python train.py --d_expert=64 --d_shared_expert=128 --lr_router=0.00074 --parallel_block=false --max_grad_norm=1.0 --warmup_steps=200 --decay_fraction=0.697 --max_steps=8787
Below are experts of layer 7 (counted from 0) of a mixture-of-experts language model. Rows are named router (the router's row for the expert), up (a neuron's input weights, with its number), down (a neuron's output weights, with its number) and show model dimensions 128-159. Each number is 128 + 24 x the weight over its row's rms, rounded and kept within 0 to 255. Numbers have three digits each.
After each expert's rows: a language model's description of what the expert responds to. This comes from a sample of Wikipedia text that the model never trained on.

# expert 52
router:127114133127101121099151111119131175103112104170127157142183135101200151120113133139103132117092
up0:151156139120120099135149100136110115134133137158101111099104117113137096113082108105128123142122
down0:141121135114102119122120114130138177107105166174119122158136111138165097124125151138093110106123
up1:130122145168159165106131165122132095084121129145112130118160095130145122165151118121107115111104
down1:115124123153111132101147139106103139080125112132129147141156150091164107097169099161138104076155
up2:120130119122128058123128158145136118140119129125116123124167113165143115118169119117102099119130
down2:157091126094131127166127150138156104113104136129127127165125084101128155118111150123138169146131
up3:159095131127116129148096119118148154118125176122133114103136113138153115115152130166165162176126
down3:152127133151100176049107106136166074115105117142150118140145147123126107175130141111155150129120
up4:116134118123117145120144111089120140104121156114109150111138128118089117084102081141104138135150
down4:110113115150171118110124113167120158124152142148162166136118117118159128119104163167147114076128
up5:117143143127057153119157099116149131147112151128105118157130118141097111128110133152139115092133
down5:131130129141111136098124131117167141138111139143149100109129085175104114144121111102103130130154
Nationality and demonym adjectives before occupations or institutions in biographies and lists, such as American paediatrician, Ceylon-ese, Greek military regime, Irish-medium.

# expert 26
router:139110130151122141096128104121141125112112155128118115142079149143128138106127069127152149164127
up0:161114107143099100151131120146104121149130077144133089122149132145143175068190124123117145135137
down0:144146077093140141137166143110145127143151119191164129138104132107166145090131132110116101137161
up1:144132126127139125110113111090119110128166174149119100154150146096162147084164101111126111137101
down1:160099116164172106138123136137114121121159117141189146189105219125122170098121103089138164071082
up2:130133083121092119107156095167112138124110133175083119153126145096107157133095130114109078123117
down2:143169115086117123180130141127166122097101129152122110139123145174121159115118190133114165127118
up3:104098135115134174111119138160126147160151161150120128137144106127147150159138129126149152086135
down3:165139106140127135110102176130124109167142113103082145133151098163084088143130129131163156120143
up4:145105130163130099144132074110146176122109104124169175138131131160113137158071161165123127128117
down4:133158127099124139062135141106113184139104136153114113109103095120136144161174120118129128193079
up5:141130102123143146136149152100097117141135109126158107127150097126166133155125146119083147125133
down5:137178097102135154107120131136138128102144108145135148150157116145139112146118172130130117141120
Nouns and noun endings for parts of structures, machines and organisms in technical descriptions, such as cell, roof, engine, tentacle, front.

# expert 29
router:149157129119137130150095133139164138141111100144119098102138127104092142158096106161074119178091
up0:155121102111069152111094158123117153168093115148124147151119107146138089146114165127150131133100
down0:137167136135100144115130184131098138135146172099164125133136171129127137094126122136148148100107
up1:107122124132152090113155139118092131159153134175117115122128142113119131118128092110131129064090
down1:120098124152129118131101119141146171062104159130087134094128190118137106180149135106096138117091
up2:111117105162147152141143094155085142146097157096126127083142162166134125190078109113123164118105
down2:138097162127151129126169130164126090131138112079142056125132116152149125129157140143127071160160
up3:131142124144132123146101126116110121119110098130102138129135111115094117157122108127150096134142
down3:107117106139137097164086134108141141134118128164136130157123075108105112084106120093103161105102
up4:154103161101112126135102106151129087138100094126143149139136118135152120104154124170160112185120
down4:102146140135149150120127090108164129146123131094094100166147133136114114133091121114164107099154
up5:160113138152141115158136198156092137113132085118123126095153101124094099122131156116165113086122
down5:092106131146125112138165177152142164116141148130160099138126137131144098117153147093130146103144
Headings and field words in geographic, political and election infoboxes, such as Personal details, Population, Coordinates, Federal, the W of coordinates.

# expert 53
router:158134090131114117142175132156091140162113102162104132133109165122108107106117092130112112142115
up0:136121123087126158111149108104137149159148143090157104115163162151150096139127090099148148131089
down0:101131152181118111128143093133130106103133149146084144123129096065129145107170090100137122121116
up1:142154090093137113138124132095123133122102127124140083123139142154151110089088128097150099110135
down1:098170069184119151174084133132115136077127114149078119124130163127113126134139123148124090130144
up2:113124116183125142136141137120112104163162156181161142128126080113146125135138125078135110154108
down2:117119130099099125102086150140123119155156130131139148163149147113170090132131119135151135108149
up3:123119161099072165091119070110111112133101129128177115068118105139120119119149160121116107134125
down3:136157104103135140138152127122115136144118143147115144137173141077117124123077110117191154097148
up4:158129143157095144108094108156125183110130151106123122174133130156100189076091134076155141140106
down4:109122112152143161122117102132130142089091065081114138150107103153113112168100141121095104136149
up5:108110073143127169117116107104132135106126099134112126141137080143104135154093150097157094116142
down5:114101078129158168142146129168085128090130101152167159130118131126175148141125165111128120118150
Digit groups inside ISBNs, coordinate separators, parentheses before years such as (18 or (19, and CJK byte pieces.

# expert 33
router:175100092110103142091158118163140118103140129148096106159097152106160145120102107145126143141131
up0:135142083122076143160094111137118138091155143100116125155108120138117162114113149131128115091118
down0:099122078084102164107120147117127126083102142148162125134130161104146141132156163101136176098134
up1:143127150110132139128112116110149182144147111146125102138167138129149151170108129115105107160118
down1:135112135105119125112155148093109144133114119110119128127187133122113149110107079115152148135096
up2:122121142126135123110213125122120132135134118118127092096079129129121147137086144120088133106166
down2:137138117124089148144116111144107157123113141162117133122142112078163157146111125112130140101090
up3:107170110102154145142097140138169159111075137129145091138160166141108169132097127172108136140105
down3:116113131146131115116125125121092129109141081172150147106141158129114146136112151140157124111159
up4:143144164115107074093111134128117105139092145112153107150126166124108133096096109148151116123110
down4:122107114130127121172115108157118099146146119099153159141143136149174069150107155144167127114118
up5:114141117146103163145094141126130167147104097110169127147124133135171140134140093114158143162175
down5:127094143138149154097111135105121117124118079145143170142152166154166108162128162119125147188136
Common nouns and word endings in science and technology prose, often plurals, e.g. systems, aircraft, cells, receptor, neutrons, vitamin.

# expert 40
router:114099088095141118104119112125144151128128136137113164112155110097095118097157078142102127093094
up0:122157125127128110152143121187129130152133101134072112137130148128140115143106148122163096121097
down0:154115101154174098109140096147112163155150105123126143120141111120141140162162138130095167123100
up1:144049129088109131123126122091137160112118151155100140136126145115113099137123083138164146146154
down1:147154144130156134129154126143141099122114150106112123104166121100133086128060117122125122119142
up2:143120126101129122124131170129075126110132146126106109163156134098161158138146152149094130107129
down2:149125118172139089137166092186178126108074154152122158076100100133123139152131105134133139109168
up3:132152180153098141126098144174135143165115122106116090098158159154090112169141119146131074120110
down3:071108098124136130057152154126125094090119135149102122132102100124101104105132116128122060110095
up4:147152135164116137142132128132137135180115141135149145143129147106154104151146142169099104144120
down4:133121094072114134109142138095125126114142114100136146144118111130150129130175173111126142105141
up5:166150091124102121173139081144129120122097107108099136113111132166107098125137174126114107114115
down5:127156110140161131122157121148054184128173138153104139129163129148082094129141093119094101155103
Country words like US, United, States, British and New, in "the US" and "United Kingdom"; also long ---|--- table header separators.

# expert 17
router:129105111125149104092112104168177184142124132185152143106113150138110199093118131114140129112080
up0:121127147129137107122161074095115156132104139133134078129119143108145171131128126152131124105134
down0:111076184122145121145127126110104131169144185160127122133152136146118116173124148152135104092117
up1:119134127154122107093128138132136093133096108118122117105111171141162136139136143123126082153099
down1:144093107129101184114141114117093138135107106139140098117138111104147140129111112128135129095117
up2:104139111154123144174125120144140175128111097174177103173119136122093114121126141122129135088135
down2:128114127122123154115150108161130117090166090126087138114093145134094121082127132159168175135148
up3:117146146105110111157146133116144109152108139106106143108116157109108151116132127107132130133118
down3:141150131126099140114107147111113119135118142101160138131134084135110140110141141100138146124127
up4:131146142134141109160122150126140091116130137128178104094085129166165139124114101163157103090169
down4:152097135144103120138121082155113161111151083147165149107151198121132140116092164121124111079084
up5:144119123141135136106122141092162143120132166156165147113121127155119149140108085075121136093107
down5:113085088119062113129117102143121136102109105134147193075120109122135132113100152099125148126130
Capitalized nouns naming units, divisions or installments, often before numbers or "of", such as Group, Episode, Ministry, Part, Week.

# expert 39
router:129130110104187162123095130117144151159137060130085095109106143155134154155113138132110136131090
up0:100124131132122138102136121148081139100129134117138117075088114133145142123120153115149142141107
down0:141102108162114185118132151119112150090108144143104103114128089133095165149110119146139138141106
up1:125147128118127133103120101128134123154100139096115098133119106114146168111121144153093130103153
down1:135146107089124117112106150158148130139141106105131103086152127132149102140149179155068144139132
up2:123126147142116134175127138139111132153135114136080157098159123124102105177147108117117131144103
down2:124127131105128128109133125167138145108160091145115113116070139114099089141140135121109100112129
up3:116131143150119097174132108113136105096135144150109130148128133132119114105128129105172102060114
down3:121095143126107126165127117130100140126075099125117142072157124119131123100117111139143155149100
up4:089088116095180134099117115130127150145158124144129158134139142110186152144160120091165128124111
down4:168143147160080122119150109091197126145128101138089137159111129090095172125134106163166127152108
up5:137141119126144127183106124108106140150114126080112170096141111093129100140106139154133108152093
down5:105117121086123118127136154137123172147121115143170125118169131124134132148066123095158087125100
Short letter fragments inside foreign or compound words and place names, often near hyphens, e.g. Bagnères-de-Luchon, Tønder, Grandaddy.

# expert 30
router:130122170130136126099102106135102127127142082138084122153140104111101118143171101126144119103158
up0:125086122135120156121134114109103145138118133114152106101154125111141130120087144124141122119141
down0:134119146154149132176081161126116102147151120113084137191137141154146114131095170155129154145113
up1:126121130147127167133126132116152109113140140162124151118089120173158106113113126186162114098142
down1:148121114137130122111079117086123093140145122101131121117159089104099184098079129110137143112134
up2:129154130141130149114140116103167130144141136153132116132116113143145133093104103112162108137107
down2:149084122114117138122134116155130103109174154125118104126143123133142122119158145137078181160085
up3:139144171144126081116127159108123086138163126135132129131118133156169140135141119118113127100115
down3:115151127116158101101131100073130135158112112180150124131124109143113081104129160143120125108141
up4:099154141112116088118122140095152094087121133141142173155116101112171075114127146152121157125122
down4:098117134110109163120110116142109134100163109105142123115132097138097121111182159116097123097177
up5:148161111118145135127132189087084133149106159150117120167140085160072139117106150150124098123125
down5:113112143144163137181134154112122127113112126136088115155153079128124121135098169134121128097148
Plural suffix s or es attached to nouns, such as contracts, tribunals, changes, eds., in ordinary prose and lists.

# expert 0
router:119092096131109151098160124153126190137104142155099132094109148131100162106109072085103154099104
up0:140127109147132146151159150130108121085091141123108088156133166110075180107119145145123112136128
down0:109155163161115117124145139152124142087090115147076132111150107155115113148149116135164112159126
up1:111139123134129147179144150114162161135136150125155128186149151147101144122142096153119160132121
down1:138137128074132128115117131165123145140155123098082089146133083101147106146121098067101102126148
up2:148098174117152108159143104129106130110137135123079129102140124136133109124123130128119143133158
down2:141116111116133117093122152122107131155112104132109120130141149114131127139130091143158144140124
up3:097142142144136138142136147129103111148117125129087085130109106116109090137119125103106093169099
down3:119116122166102138161101119117141120091129111128130183111094107105128122137080110145143167125130
up4:105066143107128117151147106086103134144095115145134150139133174080111127129144130109120140120116
down4:128168146111124119151159126154169152136129110132124113183135143142110155132049141127188129154129
up5:107132100158113146152168119172151086124109149159144137111150109144152162098066154154123093110140
down5:132118108144151132130113102138138116073147120148149043082141143120131159148120151124110169133114
Closing parentheses, closing quotes and final head nouns of proper names, such as School, College, Street, Party, Regiment.

# expert 63
router:119110148133147138120098121110115135149196122114101113122151136123112128101103155142138180129137
up0:171149121187127102123122112166156146149131145076171121088165070102139107136107137117138117109129
down0:135132120186102133106122116090090113127173180162115142147116130080125102092095115075137091118128
up1:136162182146146159143076119133147120093125124118115086159114080135130133100116114155148161135114
down1:111125161154090138124155149143153086134122126104119093093172141082142112133096088136104107138168
up2:110151134116148134118126140148096110122115150153089131115109152151124116091092156092134109098134
down2:121092150103166102143182144101141102072120110120149132121142137084162187146095121088150114160180
up3:117112134124068082174147145089109093154129092136073122130145160096136122139130132130147172092165
down3:073138150097095087153157090148130123150129118149142123132102102103171130120070162162123150130154
up4:142170099095128154177137111092098136119133115133093108152119146165109148151110112148136121069128
down4:140110102083160129160143100172108081175150149110158159102165134145133087143193121156106116111097
up5:158158115118132152101131138144127108106161135148132135063119105153199125136141128137144118137111
down5:098059123127161157157130118136077133073142152109183091141117177162164191142126132146099118149127
Middle and final pieces of personal surnames and foreign place names in lists and tables, e.g. Valladolid, Dobrynin, Ebina, Becerril.

# expert 47
router:119160131119151166145142099113145133121106110121129164122149142116148167124125136122120110146142
up0:172114134122111093087188076084130117094164126169123153125174136132096136133159141167112157122125
down0:110148114103129133134174117107114116122122123140157108143087118105164120118099108140115109140139
up1:132131141102112116122118138151124087134090137129104135170140174080083131101150115113124107132090
down1:103142154111129148178073184109129139125112115095120135142081096118170107126122125076070139151130
up2:102112153134111165141175150138110153130140139104104102098135110101161132128154143149085120126094
down2:136098115120080169163150110127104101087101139109119162129153114184124113135123116116151104110119
up3:144105108117099138157139111140136130167118115103124148104098142120143098135108155093176130106102
down3:134056091141159193162116104140111156127121163146140128149131144132090101152110114113088086140130
up4:099161124137125108163119158137130109111144115139148155086134174105138136131108140135167119142130
down4:157142145115135122130106149111161153124133141144124149153125145136124113141127096136109163140110
up5:132095101141097128115066135131130103113104118141122121134131118098155149104128142083135080140026
down5:092133122142102131113113143121140121136159109113169145122123070125175113149098163070126089158132
Section-heading equals signs, following line breaks, "See also", and table pipes in succession boxes such as "Preceded by".